Below are experts of layer 10 (counted from 0) of a mixture-of-experts language model. Rows are named router (the router's row for the expert), down (a neuron's output weights, with its number) and show model dimensions 80-159. Each number is 128 + 24 x the weight over its row's rms, rounded and kept within 0 to 255. Numbers have three digits each.
Before each expert's rows: a language model's description of what the expert responds to. This comes from a sample of Wikipedia text that the model never trained on.

# expert 11
The word on and punctuation before dates in biographies, such as born on, died on, (; born, and month names after on.
router:125122097128094157174104121118156146161104111111145160106150103112109109128134166107134173142139110140140178154140156122135143136133110113108159120135132108128135145166110137133138142129148093107125124170109160180151109136139142111124166159
down0:093134121159116133088144137150094100114119131127118139113122116112121115124134102145108120123090161132139109106142111103108147111200092137120149167134111147139101122165106116135165123150136146125131152095145170103116121120110117124101086157
down1:098125142104140091074095128136116146137121127144155085114152154159141131121147099147117140153124139165124150166103148123108160125122199181152072116156116135144125153166164112141125136145134121128129111136129129089139136193129114148137155140
down2:122152130141113135090156155133110092048118136103065136157117145131131156135102118130108137112165157105147134116105147116128137090120112124140104145129135146121160147099160140155100145140131161161149108139087119168157122143079130169171142120
down3:122105111131123111090121159128128121132121097111127160090169112097107122156145142148106089128158138135144128157148121100127137134112114149160159131124150142147125119116119134150101119112125130076106113134101108139123168140159142113134137091
down4:158130145115108099182141109107156107209121132088156098078168132127081104114137155172133113131129101158102131128146117099103104135129138172157133145111122102128139136099107119142146138152132101145148118187102107127117142159137136092077099103
down5:162092123131133106121159148089096117163142132160165169133141137114140132128105128104103153121119120105115127136145109158175118115129175102139093161147164126141156111134184154170110134091137142103188107075115116134111149100159127148124152127
down6:135129122118110133122120111138125124144149132126143076103111121122142125125117158132134189109128127140109116159069106145140149084074083136128094139176076120145114161087106127153177145060126122110150091061148154113132085141138105138171145068
down7:115126142109143145141117069149169150131128155105122154105133124103147127106117131148148107104143162138116179120171116108186139125103145135110142121143126152130111122167105151110100145101162146111144141129107128106127109094135120158164164150
down8:135119156096156104166120110115171162159109087127121124106122102090162148125158119158096119141144135156083105154141130133153146132129101132132090145097164120124138174124128111153153140152170109113143163165123080120083111105167157138149099159
down9:147153135115124096134105158105129106127126127131153108132126164146139155128125136105141116157164107147137117177131140120130154176150103109141130098111113103127120139151133126178149096169136120110162103098124149134148105151155097112126169133
down10:119158128129110091079108162187141107157133133183171113145110108106112133115128115132059144113101149118077149091113122166121096119125147147161141128151125116075151146114128114130124148146121122126167179133146105139091075129151125119129144093
down11:111100142118156105113128117134096103134116100118101130138131084106156135111132138144121147123107087113174095174148140098142141088105156154081145118150159103166108132131128114117144112145135116130116124142147105144181170138162128096125128155
down12:139136115142154169129182158138092126127143159109121126115182136082127090110105120111119130123129138126154153101094126144135144158154183143134153131121119109151093145148132117123135118079107115136103098124141121168114142093118114129102162094
down13:182138141117160134080124119149123133141120163166153126135147127112099113177188043146103139135084143123127144118166116107178160094141157131101118131150135128111124139108153133125133125149150112135092151119130118116149143116172140137145112147
down14:141126080120127125129168115137128108149152143161154133104105141160187120106123150132086091134140173148159094115123126149176117070130148151158135124126108091152123119126160133076117141137155105120115127112162124106096122117144113111148116134
down15:162125121126178088098140106111131079124110172105104107132150160129127121116130067164105127110156150132148163160119126150126151080125110129121145099161109109095118138148134134126126097118150153140118120159114151088141114147075175168114136107
down16:122142164086137127119148173149162120086145127152157123129125130122115133132138184132128131136151166138127134149120115111135174106174076164140120126120132069098143166139161110150123132161133136152133180127162163115169161089118122110151078104
down17:154122132137096093087128108136109098132140121138117137130166096145157124158147107162132144143151105122109137131160142130124135134167151150131108141157098131106122090127153145135161130158122162151130125085139115093074121105122122170169120139
down18:111116102165127084082148114166139131116160146138124110134143147146111120141129097140146106118116119139128099107173155116105096096129129128146142119140159085115142147129128132110127134156140135132107111117124155114096133159090125174114123124
down19:143097128125156094122130170152134148099127154125120113143124155131065135103115145171138157188154118101084115116129126161156141162124111088078132117146162109104114164126120158166110125104119105125148088166104108175126204119166141152083193159
down20:158132191136156128115110155131126130146081090148122166126127102176135123133106172081129127142114125127127091136169114089140074146153146095145093159114175101165195135132186133166118154093142120112106107126113153152152074178102147116115130071
down21:152137143109171117126085124124105140118112096110095128144112129169118109126117115145121152118159175115107136127128092095111128129096157156159131071132088087078143130143161109164126130129107138109144144127107139152129135098116146146160194121
down22:141129113165128112147121161109074149096098121160172141130113112122159134097123125110159100114136150125076120114119146113092198153149130149078115124165104125137132136125127142113173127101119152161113110119155128143079117129186101091149083147
down23:117130092113152104161139113162147148174111135109130200090105158139131165126131100174104116128105163164142119125125153111109136125141193119120125158157136139127110150164110132118146138137121171102120121103177076176095093118133127133168149094
down24:084161075121132122120112159096122079112118171124139133125141122139121129134153157089111134119124112102123094121100123160086142148149157113099094127124112120130152098081145080173141144148135137111137125105150122124108086132115157097142131158
down25:106150116097108100116140081134080160111124113149154168143090154081116131146154114105149096112097110147125099107138122124131130153141119129112129160108114120117130146126103118160124100164136110137139093132126097104186141149130114126116141149
down26:145137087121110149158167131143100148172099161145129185154149112153148129081099141119157110130106132128107137135133115100126156122142171150142149071149150116119147134136133123162125132127115126155131160115091093095108093110141132105121121126
down27:128146104142154133166121177143139108133098135157132133200122122149158146095139116173114093117106137121133125149135137101130104112133130097159120133112140120143074118151130094145084083104143149127114142100087110145139148128122145169141101044
down28:103102136092109141117142076150145124187129156110141105116117135101144145132099140110157122141109123110085116119121163116111137131119124115102117138090142139125101127137115131097122131157150115109118113134103140129181111103159140137110160123
down29:128153109140100083085146090137173121164152158161089159129101108118117097121109083112114100148107130106171160150152113107165137143174098127135081113135129113121131121113127134111092126181135136092096174152120144146130153121117125098112134120
down30:127135130155120109153104131157162122146130115177158113113153141131100129126109111145130140155102113077139137089114191115190144139176132118110136099126161137132105151148130101164176109160116114123116112147153131144133138129161158118146143157
down31:120127150103118171133133151124156163144135136103099112097174109087106120168135132114108100138107155116115108113176141203098197121153090115111143134149092140108108139111105105136133103128148124106172163146143080101109165090131119104136136121
down32:183136154105113113101170087147126133140136126101123126123154136084126141113150132138123113168104146120136141127109107164153141141135133110149121193123086145107149133123168106133119106092083145092119151057152116096108158094132160177105127122
down33:118061162174141122134120118141133145127170143149159148150110121090130147123126045162140124131136137141128090169147120122103111135147124125127120107101141125163152184122130144107134145120122159150154134077161178135118130124101134130104121155
down34:146132135145170110130125074137143156133129096129120122176163143142105123131156120133104146113101090146198127123147136135104138123116152122151131137095169114144104163120139095088116078156158147117124109160137120125120142152155111132138143143
down35:113114092169146184090131102130077129134153127117166173143107114170146106098160133104122136127107115125089123146083155130146136108121134103157133113149125103150113137132141136157099092134117093153148099145110123088124123104112154119101147160
down36:137126168128132114131115098135137151105136152139133111164141124175122134116141151154163121146167097116166134137084099128133154126114109106138127153163186155112144135140104127079113092144147132179120150162141122120157125121148102133166124157
down37:098154087117102154111140103134139160080136056127081115151091160142128116134144101154135117149116182131125130104111085135094135124103112116106162139073146093141122121148171138078112129116125122160111109165093122101115119103157108142165143140
down38:175143120148164149166133145108112161130112162140125127125135153103128138116138118142131141135112101140147132115124132156149114168095143137131109112159120125098127103103146120131164112131099140192145110089116166133130112135102143145119115118
down39:159163190127137085133112150119125067126125122105146133097104127128137136174114135149124128091167133147125140117146156129132137158121120143132143140173086108120098143167125155155122107113116093148124097089144118122084092112094115114101109104
down40:149131120104106104154129130099160160124111100165167118140132163153149147194090141127147166136090139109164136157144102125084097152082156146120149093148111139133113142119118160122142112125158125133120155118098114143102091074111167131112106112
down41:120076111106122173134111112133164139078094146172134131091120126110077109069118096142130137121105120123140097100075121133119095089144117087131108144096135141137147126125152141166162123117161191154125121130110094180101136138130133134102108171
down42:139153140137139149087146102075171117100111137106111129100160104066134128125129096122127083125145098122083154103140135138151149086183139128138138176133114142113129115122138079127123124101124108143146156129151123095140118173141155145136142110
down43:101145136109145119144115156145116081117166103143150115150134162162086089126143118149105150139126109119124119176134114076106153136162127157091175124146121120144101143128105162140108119131148147148128119117172122106157171086129080147140116142
down44:132120141108147078141089114109137109146147119083141137140144117147120138131136104124128154131147095166123080103128092139124127131122132157146185099106097120116127134136153104150111092102105126168163128168150113072138076125160152156117080147
down45:144109103091141101121107142121123112096184129076147102104177178118166149161114111099137155104180108136096100138173151090137129124115164191120135122125138099154142144148121117121136132136149113119138105156092128100138154144128163122147110111
down46:091133108162141154108097127128128157110119114119118090174114125108141146099102150120179128144173105125139136157128123145113106081074108112137103097118145121110142118123140119139150130144114139141121141145147084116106061131139113113093149122
down47:146110136141120153112122140104108199085109114121083119108139150115150153114105121158108128152145140081148114144137143141111160126171130123134111148097142089123127150139142088146136143164119164143127092144153109149153163126105122109125158116
down48:163155115104113115168149122130118121114168104117112155114134158152136086134124157122164112062123135123129127089131166131117101178154131148125127128132147107120077147079107098124115082178119155122141144133170117090107089106158110124185095087
down49:131135113100110145154152179130112117157142080128096109118128153197128120111135159157157137081152080151091162134128138090117149059131122095071069133127142149122138155131136121144114126176104162118128135130168137153112154096141139097118161136
down50:102136167113149121134108137126130143110111136131171146112086139118141123103085121116140154146111131126130145120138149106144133138117137163126138172167118124144106129155140080130122111124097120146137157114131116142139175090155121134134152120
down51:129087166143113149118093163147126156109105085105113138119115094088175143102128126167149112180147127162123120139115109105138120154125123121170137073137146106163092119086112156143164134131152114153123152172173156124113157102159129162100117136
down52:150111106116162125106125140127141139119080175169092098137154112080101142160050137143111121089181094145151113149128133120136110121105121148160087166163150101080128132127137133102153108136144169168119115140142126152141088143116107129107118118
down53:138131119133106123134131136150172155119090083056100156101095151103176148143089132122118139135136146140125098147119114128137143114111114153142139122150125132082090106141120071093091111154121156127101136175128101158101160118104145160129148152
down54:105116094117098112163146134074151106132118110129105122144134139144078100105111139087157115112140169137126132138104097179083160151111108094156135186110098114120127161149135129106142106129085076052129088120082122113099088161133077139155107143
down55:161121096186117101094099164116160151120093134156117150134099109113140155119100089156109126169145134160148156095140119170116121119133142095164130175166134150070095127128158168153129193134125107102121150099139143146133104148119127172139136111
down56:161138112130135136109094112144119145154101148135121111109107143095097132139134121158111163143099119158156115121162134088110170123114147142139068150118172104130103160107120158100169162101141142134157123089136137150149105153157106105165122144
down57:095110161141106138125146133113146118169117163171123148129127170170120159127114121090137149145161133139104136112063143117089135150109113137085112153139151139165165110136163140124083108113104124106181140112175148100139103164114109121130092087
down58:121133122106151102189120155141108111110118108124141139163120146132130125115126124159138115141135095160112113184081131141115159135131173132186165162065120104107118155146155109121134145160136100131113145125156114117126137156088114155145084171
down59:161142098108095088151147164133170117135085137144179155133149089099120128133102102071100125122153105115130124109116132185088155141120116143141128124106141098114121147137107111144155115112121129123112132092104113135160111141153155159149081141
down60:109142098106151122117096101093114156127071147110143110130137126113127140128128093097112147116138124132123115091136093140112123112162143117141082137125127105127089170151155110130097117152116112093100149151141117168117155110144142162161163106
down61:119131093116085149072109099139129087102129117142139201108122122126142100167124130114125114104164149138125149123159131145113140166099065116146134130116114146111123151115108141125106120147168150161177106112130132141111134115164103135108144145
down62:153136121101114114124118141120154169127132093124159188122151116130110118116141134102097117144105110127125145138127123093148186149078152165137053154104097123128126174109137143121117117096113095136130167124081156148084130127136119108105132141
down63:121067185124149091102124151089129094139117134131110120088119124140165114048130113106106155143153140161113112119115142087108121121131140137112091134165127122096147120124096144144151140133127131123147139146151142137160141131125129139132117163
down64:125130149143149129127122118116140070133133120112097119112138127105147121094080129091137133116145156134139109120133109152143141126097120132114109124113148136141162158083168143084136156113156100155141116124113142103136156132131134178124157127
down65:082154121158150131127124116162137151116183162106128126150108124152134119121126116145138111145152141142132154098127095120109150159110108121127128098115156087158117102124116110103059099137126089112100125083141098140160116158109127111153149109
down66:160116120124122143132158124121138094119135158136075128086120184102143105101121171140106142133136147145084140118127108139134129135187126126095131119136165174139136154110128140146156120136083131108140131109081127168149142133137141106120127108
down67:106165132126119177125116109119175160140114162124123156092157144102153128094139112084163146149098105139126141144106125157154137129154152094143161134117088166122110148123119105148167143113125113114124128164096101122145121096115103097168117135
down68:155155164113130090136125110120171113077147100167102153156132105165168139163171109114154152125168137123121103123139127120146106091161134129084116107113114174149159108130120133104125129104115145144127138113155184155135096130107105140103119118
down69:110127148116183109142139103103126104085108131161105144191134136142132193140145166095103178118123148135122167125157102070090079124151145126135100166090125129155170118126102080098138096125127138158140110105136080112137169123114118115128127145
down70:103132127150111115111139121164124115140105173126101112135166098110130120209102143139146121127161134165127073133059150164164089116144100149149146111101096145117125137111109125085132114111122158117128100122079136112152146164107114107153162158
down71:137119111168165152107155129131141133133129132130114124102069125121148103176109101125120146118098087156143136154126152139107125143072162119123120152138106091104097119125173090119108068122137124130121113095135106083107104112126176146125131106
down72:094120145161181141165167111131140114107119135117105119123126126160151160145123133109118116166128115122136141089132125131135107164105142126119082141155090119112083128107126153111175148109111124110176102096130145126123127143129103124111153163
down73:112129081153158109097096157101106091140106145141108111124099131132201164115133140127139126100064133129124134101165106129143121107130124082115126149176113121126156115143054120169131142173133163169090122106169160070147110136103139094115130116
down74:148126137157185167161158111132140122144173143117091107118103119130114103131114159200127115120085172084127096118137176130125160143084157088144136113124079143149092118148102131101122106083142079133154141115111169088115154116101127177124107100
down75:159123140162071123114123120116117096161191131102148126114123070115135154128133152123139114127082123151121094132117173147136128134165153081136123134150103129127141110151112149111094093102117124111114105122131112138109096139132062087105163164
down76:142101130115055125089154086167118136171084122152131084125129106066127152188121152125144167190184105099099106120130125167132130109149114146127125111174103121101110087116161114089124137138117118137126147141148108134116153139107111130105129130
down77:134134159136123153147129110140177116118149117111169145132155138112106055123134105135110122139122128131118112122151136096132156110154128128139164079087128123121127128135090127093144132104150136129145136103122122103103100148144096095119116154
down78:135129143117145106146078113172108093113125104139135107153143180110077117174110087152120095173112118128086166143148140171143137126185172138147083121167145099124139118141135128119118162098137146176169111149143124114141158136165151144118137175
down79:109161118127142113130137121131091076145104137159164082150116146135100082145145119119142103127116148130142082090121123151153156128144115153132163159123164150122129107112113105103108145124178169153162161151149125102175171103173122146148135100
down80:128121125162164132146118125153101102145155134095152182105128086119116136166132091163107157125096087130120149123156134089154091117082130091108161109097111092094184124189113095116131127143124139142118137113119140111130151144125138095098143176